Experts of a small language model.
Experts: 8 experts in each of 9 layers, a sigmoid router.
Below are experts of layer 5 (counted from 0) of a mixture-of-experts language model. Rows are named router (the router's row for the expert), down (a neuron's output weights, with its number) and show model dimensions 0-223. Each number is 128 + 24 x the weight over its row's rms, rounded and kept within 0 to 255. Numbers have three digits each.
Before each expert's rows: a language model's description of what the expert responds to. This comes from a sample of Wikipedia text that the model never trained on.

# expert 2
What it handles: Table pipes, prepositions. Table cell separators, commas, line breaks and linking prepositions or conjunctions that join phrases: of, and, from, by, semicolons.
router:093107139094117111123154166141084124139141082136084194097172127141129102129127102079159175147131092105137115112174120147075139097110087144166138165117118144138150128131124084133106167126138144117114147116136128124104108116132131140139196120161115160148146165125111152154118113113102121192120128130153109098142148159147069113109155146141064158119143100128160142110111144107166099144135119151129099086143172123127149110143156118140125148131121156120140126161126130094141142117102126112123099170118106119162158155136106117120107115128111120104091093132136098126128143175141104145182130164128108136087173107127131149146107095136154129131148144139122133106116125117122121164093
down0:116136128128110109132108146157137152130097136103181141088153176155149177087156070127154137111101107093152128138122145156116148094156159091113153146146094135133107148120155105129138123131113139154106128150133137119113120126133128151131109109151112127114123118176141144137111135166119131126100143171122135065114086120098161102167130121113171149127111116151105105116133142135115133188141142132111146154129109104120137119128116149134148082143121101060123117160126139170106085112110117141093145101054167151125085147133086078128153163128150113136116160130115142099127120160107173122164157107155128162154090076134138089152133142138123106118114094127128134118105104121093161134093
down1:110096122167059133106137124137095118151177176130092061158146123116157111087104159121134109112103154118116130123103111113121116170144132155191122138151117115089104162140156120105148108138141145095108152101125131129105169094148164158131131134106106122072142119140096168116167136152126127092109134093142119086159132118107090143081153142145086158151123138137105117135148153131115135108133106132124127156118114131113145112131111134106166114123090110098154119119130138101112132122092132128144119139123115129103155157141117117151138116109114115101135128115136118119117071123191116111127033132116139139097124135123127119081070125158097132134131153110102130114109132151184101146121
down2:103144116133129107108132119115150179135110159149138105088139086127108130108148112142149177112108163105079117132149149095132111127114136151159147128144127109108152082150134125116159181112093157097102120143081136102124146154157144108138130140147141108126143130138093112163120129124129107082116170141087144100166132104180134127140124116112147153132125117146170117125132138148157120126161210110131138119138095108112109144139124146138128109090161164155155151087161112130136124104122104182117124134158138092123091121110134076131116136123150147090102111119143147158136164130167136072155136115106159158107110101145123137066126150127095153128156096176151142145093096147173134129104
down3:131146145150099132121134093150154108122168136122109132171130095148117143119067148160137129130125111109102107133089121123155126092182116125124088111146104161147167167129125147121107116112106136128125086133118096124104162099131111142102117128082112144147152115180122117123143138137136134096133163138146140140115152122156120165105140077140169120098126114111109118079115113119172125136177180151136133102130135128099129126108149149105087103152152120155128128104139147151126131162134128113131133113156176137104088136102123097131109083151093139149141121109168116150147034108126142143087174126132126081150099152124119120088109093105126154140111084113161144161147109075105162123131
down4:126101125142142159158145139115143099155101078106116159119103126146136133084124078127064114139129112104134083125132135127110157128161157153131146146119095126097086162163118124138117145161078138122115122142137134121122156114116070129136129136141166131104133137157116126141136141154128106117135136138131134116123129109118110165158142115153091132128124089070112133118151106103127088110110120150145173143131133110151130127159125106127115171104136084109131165150134141132092157108122100067130093105104146150097143123167103135163145146119142109136107126124125114129128129161115124093136165172148076128130125136201125133078162108167136174129163062131099154062144115158104118159126
down5:161145115128106128118139105159137172154111133127115103164082165097112137103130157061112154114131158090123155118170132122114158113118149114154156134097146085093124163138127134132130145099116130125128142134123124118120125113140103140182175142115116121115138143146072152120118082140152158124079111110125106111120151108113143127140080139147143157138137136104103116161124103107164131094143129139119130139182112130128157148149177131160084112202131131122101104146098122153147146106068128075146133146090128100143144140102106102127121095074150127091099140123158085104120142127135133102140135127102098179107120129131109140138166144150124129176139131122135118102116117084081124132175
down6:131171165099125126133135126117138098118144140163119111147102139153149100125178162148127123121106151135153130150149127119123151159128140175169122145093132114108108090154116150126080101092135113106156144119119086117098128173170113122144156125096149107136116100137180144093094139118176098117104144124127136117182137119113166152104123093148130153144120120116161124119160139115144119131083137148115092133125139118137132147145077158154129123113110152148117144091120097140100163127092129095133105121135096114072128128095088153189128125119130125152119136144064134116113139158120109035141124157137121128171150085142146105141124143122161135171181171120124119108137142111128122130100
down7:159113126124152153133121107134129124106108084108114143129206174098132108141183171121135109115109099166145115107150107105109124111144129141118131096169150125119148134145122152135138107112090112129094075106103126174156117118101132109127116118151138101111118143146093138140156126111131110116186117149148114124135132129096134134108112157144106124148125126042129119114107123137158107132154104113132126151160154129142119117105103115149095121173137129137124168150129142137095113112120097098113102145162106163172144102148074140100162122127120107113116118122143131103128177143116158182106146176140103116109110107139129113143088168071116123123123125124138123160089113152167048164118
down8:139149122110113171163155099151140156105134138082085109142131124148151130104109163119101152112102114152118162155106115157125091112132111128131112153105108110103139137139132109113126105070119138176157146141139156142121148129135136129122158092160153156094103164090109131106121104100161120065081146112109118090113142140132119105127101106137165156128139153103145133125139106105147104121115179153132157087143090108140133144143105142144164089120145113120118146135113096126174151111115138094146139123146125152125111095134113156174138120085141142123091122105081104185133105152125127083135118094122114149105116096143151124146161134131173193130200165137109128149124117070130115129109
down9:116115131141126138105108153119146144134160167127104121128072082099141117136121104127142080169128146126081151168152158107194120143118137150083156135100152137137118127128141098123161095157155108102126128090111122152148115107137136142105109087100111141182152130161154122113110135126135084102097096118141105103109113169154142103093164117128099141159131162105131132125132150125129091157123130105180098113113139105110134127118126108134072125132146130144122103061138111130176143110079122102136159121147126114133121156123133147132127093113093123131144133113146129123149152113114138233112099171119188132121117122166117141140086114108135103132120135121128127155085134130163106119138
down10:109129174137151138121145156099150086150137157124138139114078138111144127157142148135162149126140131118138075134163134113126152144100106101125132115122152119180159132115105112105098131132133089098160133111144123121081105097120156182123106124155152146143107123112109127125146096136151119139096157108110117135140161154094129159107142132111141185120106139120161162097131173161134105117149119148123096110144172126173143141119165104133133133125158113076143126067094104140128116162102126146128147124127138116140116082111138117074106118138118110126126121125099134121105187113120120254119151127162132115123113123128146138158110117103112172129169122137103148152115157109109157124147
down11:138106104126144105095152103125082101190121112145145145167123143119136160131159111117111120149107112102131148123167140108152122203104108128146149146120105138146156163146122131132167102121109122155149111100120127133107107152119144170145111124123096115103142128121085134148131122129138084119145147116111184119133124083152131160161114119119088122154096155115167115044162141124114107137121142099135149126101141125114135154161139147151113118136144125138126102144124161084136135112144148094091105121126164169156127148098131152129113121119118124096138122144119133106063077125132100086084093109083127139155125154139157122087121112136150131169076170140128124114141153190148171110133
down12:121154123163150085126118095120084142125137083171130124143155095115133127115111071183108163143159140102147109133114134164172105075067120129143134158115162178106120137140145116178144118150126134117160170108180144147121085121128123135144134083125159091138111118139126179083129127094146143127106114119152162089165100112132180128146138131138125097148124130136157120122165116132124146103162141159117113104110122130112127172173136098114118110149172101135113110107120126156153143142156103087126125146155139112156112141125123153154129142104125148072133118112093093091099159131099156151124101148153137089137144119096141139129139114116125136073098117113130151094154125148111097141125
down13:132152107128116109116100138162135135176140127123167140157130126122143125163145145154138137115085135128184128121170134126167131127171114156126091108132086150128116126098122159163115164140080134107146142127141152179097100129132129111104144141176163145152131110095099107157135094171127109100136168122179145102147140133153113163078159109145133091111133177064116123134161147117099129164115109115082076122137161107133127123154112105119115113134096159169117141134121155115093135124146140141073102084121094136139150103142116084148118154113145130129126178153107140100146187146124101140128095138109130127117132118130134086114122105082120108128086136139100116136110162091142120123140
down14:112134117100123072170154152094135100141133156111128164176117098165134121127125132134134110120152156132139100100142125126165069131097114100134146115135166121145097106135181128124144118133124080160156173119103139132137131152146118116108197107121121098151158146158119120137141131141139116112095123098128092119096140129121143116135159118093158153101127099150149117116169134130127146132075098161145135158091111176158117078158119102163103110130111161137100099157110104131123114156132143104093107122122098124077147124189139122113135137132087155130122113122103112115143053140101125110137107130167133130169133124111100082142153087140173129153105123137086110116144125095128122165130
down15:097169134133129124135074111127121135158135138106149112099127113146091130122118140127132145130117148168128106101116130044095101119140130122114123128172109111112106119140142129124142086107113162126113115146133085105149134127139123130125126140132108110137163112153134117125107130151095127110164065128169134144085145149126069095121142106128102128171142166135119160131135112171153085131137119137153134129117087130117121119136140047121148118149085141108113134106184137122163109136088127092131102127111119165098145128148130175114126155128137120119159098180121087140112137053144120128155112129135127136103079146133139117120111121073143129156123201094101115093102127102102114111146
down16:123171082129147121130144107119160129129148132179161109110130125132116110103106140165154130145138137156158105161110131099110129118160145128142122106111129163085103137106066116137164104149155133159129114146136148109140146119175122075111157119154110157096139124170146129117146089115137112120098119128151118091117121126137111080115133138100118083175089176164127105141113101134104129151122142168134143150148091124136124175127141167131118086138174098164137073156102126132136092122105138111148131119119098129141094183104169127147101092115175155164150129138133137106121133156099156130133175112113109062120113128118129130157121119145112109129139147091072097148156134146129149152096
down17:137134126155100142094125138108160127130107129136145139169140173123172116139144115115157146078127124089141164124110166146127103118114132112098118133088175117142121173125133161132122166121121143143184143148124127098128128130121123129122143140130161151119137153087137133150117105129112091106128100133140118131114158109134114091113133110147177083126177137137159163174106099104139126150135166169123150096149189120164119104179164128140130096137117102152110156134146133119159149102103097084105169152118114141117135120116127109116142132126133142110133140170147111147131135146152120181173094112123097130131113086147152098149129058128151074133105143114123118192121171150171147131084
down18:124113151156140137174140098126178113156145120151163113161127176094127147160162133108145165132098108144136133124115135146141111110116138127135098140116135136146139187144171097091140169111149105134151113160127137126102119104137130130104178119159151124103138120112096159118124146151105121124147155138132136143091131121101107143138095071121086166168122106156142120177132081074152130160127116158132158158123088138120155124102150145121153106125127144097167130167151156101107122129116133106150138127097130160166124098117086117089134145119142146103109087122132171150154161090151087137131147155169097120140132106119168109121133112091113118135116085147132084125115101150101136113202
down19:122160090173121135146162103121134162151124110161161155140142132122138137107161126147150134130144110137149075121146183102093149106134103106185109121137084122086145152114121138144124145123139113183095102137132159183135112112152167132135159108110113121155129110095139127114116110149130174137101159126147148113125147120148182109140156144132099162107089094113094088126121101104136160143130133157132179168116155112114131082141135128156179128130145109157128127094134160111132103126140101082104129134128121123132172176141135162145110125165103120134137129167105104126127197127124150160200092139145129128111151127160111098138127113164141105107137147156126167151157109113134131146137
down20:129095138133117111151100120134103142125133159142152117135107144102162137094138123136115172145169124123166164109115137165112124148150152098148155134142126142117165141131120124159107147133123133133120186150127132121113136172158122131127133135137135113111097178117168113120099108155172130138119076147151188113126129106104147118136146149120143110131070127140126101147101140131132096073134145125118161140110108080088128174131165168142104089095131152127126131138139133096077143114156158172157112162107127144119135125115155119084110159147154055159154077141132136128152076124126151092160109203096124146124121106133130178123128100158106132140145137133110136171161132127149154120113
down21:154128148157146125117112151154111138083118130162122131131114109128114127121126151145136101124143111141140095141123109125123093092174107130127113137113133091100120119082103159146117107136089147105139127099159066157115142152135159115120133163183115104113111147118088184141120144107124156117156120118147118104106133109114113140104124142118126091070085113150130143130140134103109132071104101114157164088127149154090113131115145188095116128148153115102124128107112117156135111099093127161096155122151139129131122081127109119078136141161123117105120169111102104081148072097127110129122141109113161123118106133150143161110105154132097170059122156049137121109148154120131097147142
down22:133134124135129164132094132124154132149122122164088114093069090133103109144109130144107126131143086108076144144083132102134091144111146157111104152123155131156117093126174141124135180131050141132109139133123125132076132119124131080137123110111150137120118105134106158121150124165172127120149163141134095160107167211136128110106104135102134158091140133095126112159131120136202146119107140096133147098116147152106103105106127166117140163098118133122160150106129112131152145150142129093126171113125148160102123119164143150120133170151114119117145135138102137102128197101154139126116171131101181122130125098113103087123102138148147152136141136143144122162126117137160108120138
down23:157123112119125145168189106101135150080154152113134161117106135105130130172141146145126096100158139102142127094113147116112113106149089134104146133122132169147174097112086155113118113123119159112144118110141125155141134119121131053096165073159156149146170116110101116138107103130060090125111108130170127117112111171130153083128127126082096142147147122135119127148144168141122140107151149110150109109179184140137121116067116135126130125094127112150129119125141122113127117075161097139111121098148121160135126110139116121179147099084125160101089114080137092113128148139109139131128143130145123156140128109103142128143115135125152117167128145135166164146115117128175078146142
down24:088089185121130161154111128105114104160151120154111066144146093110126098151164094113104141121145128129130165076087187137112105140146101109110132111106167140103152132138113126113142138146120126173134090113099138124123162127100141110105120142115127114130134150157111117129114110099114103144133131139154177141181140141126125103147100143122142127083133116102148156091157125130129121127110071146150113147064138121144125137140159119117092093128158104146141111158146134150127119065095127073138166150135071132152157163119138141116118117108169143107139115152138154116170129163131112144133140134123103145136095127105163136141167099084155114130097134071119111141127136108118133094184
down25:158173128082136149127123095114117132158171099083110119136130115117113118145140092159087146122139132158093118092128121115121116100108131112144117115126128154135137130129139133166104127144125148101115110144063097138131144090131118122109155103157147150146119108123076102124121144172129135132107132105116112195094128111147120102083123159132121124128101104113089150146134144146122134148152128138130143113142130133124142094102147106137158150150145173133111137140085152063120132154132091137137127114169147106177140135128147117168164132092116111104122110157151073110139151097077065182128104121136126108122156092103203125153138120097094094095095149129087125144120120128129105163153
down26:139138115115132128141149124123101143109129118095142122139167129129099157174109138076132135117130109153133119097112169118114108148150158140144109113101137103097108150152130133154087166112148127101172114131064141194145160130131100135097131108113137123131096133147119142150118136155105114114135124159093091105144177127141137115114205132129109148084102121112090126148123144094086131116106166127119091149152085115140138120122097116157141125148177137126129115118096151103134112106129083139127133144113165138184080120088110129172140116153113081112131143143113107130117182161164144190160168140074154126118158129115109153139102126142075153150126152160128147140138121147116127138131
down27:119127100146151168097157143128178128126099119142102131165175136156162108119136158071133095120119110156135132096140123121165124114153129090130141127075120135113134177113153088125100104078139125145103117135108145134139125093093153118138122147105146133161152161084135108156144172119151107116129127180120192154142101124140138121138151122147103132153114138122116141155108107130144130136123135100128148159137138170093123187153124115117125104114124129127115127086151142111137149090122109132112163120155128128134133118140127153089103130146195124116111174203091096134126140148191099117103076104118170122154096128135129122123109146129145081117152131152124113181167129136139104142109
down28:141127118125121143090132096107154146145126146122148146152150117168103163122167130161160114126086129146142114142131075115129139112139128141161153158079140133135116115129126152079143158137125127094116097131163143115162106120178118129130090131141118100117140107153137169133120160093112085114188155147175114175150097151113146138136115110089089160154091112123072113112116132111127116121125092113097111124126134092124137155108130092101116118123117157142133066113132098116151151111123159136113140143136091116154133151128108139113114104154125123125080131148108120111090109184112099078142119099113160118113017118132121136136135152082141113117108119121150127132136145102126149151091
down29:098126104125144114169134098136167103118107120111157097128142146058114082190087149162126111136159123192152167127103157116114121157085130149163144151139127164138155106134132118126109111122098117139136132145138146134161175094105110105135109127137116161142110119158127169090127147126172139133097137141151112120142123143117121142082115090124132140091116099114105153149102161115118132118129150102107137153109137129095115120122107130169162138128130108142145106093116137097099197127085118107113110112111176129094139086161098140124138134136172136107123116139117155096130147113125112122087118132148121144124121118151109119132122170133082172117167182114149177119126095162131147189124